config.yaml
experts_per_token: 2
d_expert: 176
router_score: "softmax"
routed_scale: 1.41
balance_loss: 0.00268
init_std_router: 0.0368
tie_word_embeddings: "early"
max_seq_len: 1024
max_steps: 6466
dataset: "wikipedia_en"
Below are experts of layer 8 (counted from 0) of a mixture-of-experts language model. Rows are named router (the router's row for the expert) and show model dimensions 32-63. Each number is 500 + 25 x the weight over its row's rms, rounded and kept within 0 to 999. Numbers have three digits each.
After each expert's rows: "gets" lists some tokens that make up at least twice as much of what it gets as of all text. This comes from a sample of Wikipedia text that the model never trained on. Tokens count by the router's weight.

# expert 5
router:531515476513473482485526518510497493488475501501502471491515527494413473521471470524492480469550
gets: " the", " a", " The", " \"", " of", "The"

# expert 2
router:482508482477541499471546518477497509503479523492450510491484481479516516505500511524492481487484
gets: ",", " and", ":", " as", ";", " or"

# expert 9
router:468516474476517472517536517556490487485490466482503517501489544529496502510475491524531477499534
gets: "\"", "ed", "ing", " which", " it", " that"

# expert 8
router:467462500540447531536502493491522472519552520476512461525529527545525502483489529434486498512486
gets: " (", "–", " 0", " 1", " 2", "1"

# expert 6
router:508512470503477490491524536447486510542459519545471507491490510516466513466488473501462480496516
gets: " |", "\n", "=", ";", " =", "%"

# expert 13
router:513526479507492502538517528515469495499500535455540535498484479516513478479472514471488528452504
gets: "d", "  ", "t", "n", "al", "l"

# expert 12
router:471463515492507474502478491486479551470523531518527474544539496521520474553486525471506474521495
gets: "-", " the", "–", " to", " Al", " one"

# expert 14
router:472434528494507485510469510497494477489459478469500526506488476488553509474520530516523522510501
gets: "|", ")", " |", " of", " to", "s"

# expert 7
router:496496503460515513513506492480535519482530472525493512488518492444524547495517488517526528431498
gets: "-", " by", " as", " cons", " director", " Born"

# expert 0
router:487444490471487504458526507467499525496495460506480507481529501493459509465527521496561482543489
gets: " was", " is", " a", "s", " were", " be"

# expert 1
router:531489506528498553513467519495473499431506510537468490484485468497475516573541497494488500487539
gets: ".", "\n\n", "=", "\n", "  ", "°"

# expert 4
router:547550467501553456490485478531455476480497506520508487508496533524499484476539452570513515521505
gets: " in", " of", " the", " for", ":", " at"

# expert 15
router:504479513529535508442517481511509486511494477478541547505504476515484449508500538496458509503447
gets: "i", "-", "s", " he", "a", "o"